From a checkpoint of a small mixture-of-experts model trained on Wikipedia.
Size: 9 layers, width 96, vocabulary 2048, 22.1M parameters.
Below are experts of layer 2 (counted from 0) of a mixture-of-experts language model. Rows are named router (the router's row for the expert), gate (a neuron's input weights, with its number), up (a neuron's input weights, with its number) and show model dimensions 0-95. Each number is 50 + 12 x the weight over its row's rms, rounded and kept within 0 to 99.
Before each expert's rows: a language model's description of what the expert responds to; "comes after" lists some tokens at least twice as common just before its tokens as in all text. This comes from a sample of Wikipedia text that the model never trained on. Tokens count by the router's weight.

# expert 16
Description: Word-final suffix pieces. Word-final pieces completing names and words, especially plural or possessive s, and endings like -ian, -ation, -ous, -ent.
comes after: "er", "ist", "tor", "ant", "ner", "r"
router:31 29 76 52 50 41 39 37 32 49 46 42 50 61 38 42 27 71 23 54 50 58 50 53 28 59 47 54 54 56 43 25 37 65 60 31 56 64 54 61 34 58 57 35 32 53 47 59 59 68 49 32 52 61 61 52 26 63 59 52 39 79 52 39 37 49 44 53 43 62 62 57 70 47 44 43 52 27 53 58 64 63 51 65 59 52 53 69 54 58 43 54 46 45 42 53
gate5:63 40 46 38 34 65 49 50 69 48 53 50 66 74 43 25 54 50 46 55 42 50 60 37 28 64 31 42 60 59 49 37 58 50 51 70 61 60 34 69 58 56 62 49 46 45 47 57 52 60 50 36 40 74 66 76 54 49 62 58 39 58 31 42 68 51 39 27 48 62 60 67 58 51 31 41 41 48 76 47 54 41 39 51 38 62 56 66 47 42 53 63 62 78 47 40
up5:63 32 50 36 32 41 44 31 49 42 44 52 61 57 37 49 26 45 47 50 43 42 56 39 66 76 43 48 41 28 73 52 61 48 71 59 63 41 52 61 70 34 37 51 64 47 37 48 38 24 42 43 41 60 50 77 34 58 44 47 65 58 48 59 45 43 56 57 50 49 56 36 51 50 52 58 31 55 46 63 49 42 14 44 48 65 60 43 40 66 43 31 48 42 70 46

# expert 4
Description: Determiners and pronouns. Mostly "the" and "The", plus possessives and subject pronouns like his, its, their, he, after of, in or a period.
comes after: " of", " in", ".", ",", " to", " for"
router:44 37 59 61 41 49 48 52 48 46 49 28 54 53 70 48 53 64 17 48 60 62 62 52 29 33 55 56 39 46 46 48 50 60 58 39 58 65 62 64 40 45 65 46 63 39 70 53 69 65 55 54 38 51 60 43 49 28 40 58 70 45 47 23 43 57 51 71 34 58 39 57 50 54 32 55 48 56 46 39 79 57 53 65 83 58 50 60 62 47 35 66 63 52 67 61
gate1:55 44 31 39 44 56 50 75 53 55 73 50 42 63 45 61 37 80 53 68 56 88 37 60 43 43 56 62 55 61 51 53 56 67 58 53 42 54 46 53 55 59 44 57 64 55 31 66 40 47 50 58 57 71 59 38 36 56 46 52 49 57 22 43 67 56 61 57 53 56 69 57 51 55 29 81 50 39 65 39 52 51 54 46 56 36 35 46 59 62 35 42 54 64 46 70
up1:57 47 31 57 51 39 51 62 56 40 74 48 27 56 56 60 40 59 57 68 51 77 38 61 52 58 57 73 51 65 54 49 56 54 50 60 46 54 43 57 63 72 38 69 67 45 25 56 53 43 56 59 57 61 58 34 45 55 62 59 58 54 37 40 71 52 67 66 48 66 67 44 52 51 19 76 50 39 50 37 54 48 56 33 57 36 40 51 67 53 29 49 55 54 55 74

# expert 42
Description: Word pieces after under or at. Pieces after under or at, such as under-aged, under-goes, at-ten-ded, plus the, well, what and table pipes.
comes after: " (", " on", " at", " \"", " ", " from"
router:48 44 44 65 37 58 44 55 55 47 47 14 53 58 32 51 37 44 36 49 36 58 52 46 42 56 58 38 49 55 40 51 44 61 48 15 47 51 57 66 44 35 57 45 57 62 65 59 51 60 57 53 35 59 75 50 48 24 55 65 49 42 47 28 62 55 46 69 35 59 75 42 69 52 50 64 49 50 62 45 61 34 51 41 60 65 46 47 82 37 28 50 44 47 64 65
gate1:56 24 41 59 41 48 64 53 47 46 61 41 39 44 52 39 51 56 44 26 57 52 61 47 67 52 51 31 53 44 50 65 31 46 80 42 53 40 50 59 47 47 42 49 34 66 64 64 45 45 41 62 34 56 36 49 42 44 46 59 49 34 75 47 63 60 57 67 31 44 38 47 25 45 59 42 48 64 70 48 47 43 49 39 60 34 77 58 68 67 47 49 80 25 61 52
up1:40 40 50 50 49 73 55 39 41 47 64 59 70 62 56 39 42 51 47 56 37 47 62 29 53 42 59 44 47 35 63 64 49 51 44 40 49 41 30 45 50 45 58 49 40 49 40 34 65 44 73 42 43 40 37 45 45 44 15 50 67 27 44 44 37 42 71 31 38 63 38 70 75 54 42 58 55 53 35 46 54 53 69 52 56 38 37 54 58 47 37 38 38 86 54 43

# expert 49
Description: -op/-ure endings. Word-final pieces after st or ist roots, such as shortstop, bishop, culture, piston, assistant, plus Bopomofo bytes.
comes after: "st", "est", "ist", "ter", " inter", "ult"
router:45 54 77 49 60 44 53 36 32 52 52 40 45 61 35 60 25 68 21 58 34 77 45 51 31 53 70 33 47 46 49 31 50 61 38 45 49 65 62 65 34 52 48 28 49 51 55 63 50 59 51 40 66 61 64 64 57 43 62 23 33 48 63 49 14 63 51 62 52 58 46 51 58 52 48 45 51 39 55 56 64 41 67 55 43 66 60 52 54 42 39 49 49 52 42 48
gate1:44 45 62 63 43 50 51 62 61 25 47 46 54 45 57 44 47 56 52 55 68 69 33 47 55 53 59 18 61 47 46 50 55 62 59 32 52 37 48 34 42 56 47 28 74 48 63 59 45 27 51 53 71 57 62 57 64 62 64 31 62 47 47 50 60 45 47 64 55 57 48 50 36 44 50 60 70 38 42 66 82 48 52 79 40 44 32 39 55 38 62 39 66 64 32 54
up1:66 53 51 59 36 56 46 47 47 80 49 40 54 56 37 40 65 45 39 64 29 38 43 61 46 44 56 59 51 69 62 44 43 51 49 47 62 44 71 44 46 88 53 54 61 59 53 42 62 62 34 46 36 49 53 32 46 22 46 70 48 44 42 46 46 49 68 38 47 49 70 53 45 52 42 47 48 55 68 47 53 44 50 27 53 37 45 53 74 42 27 74 31 49 73 45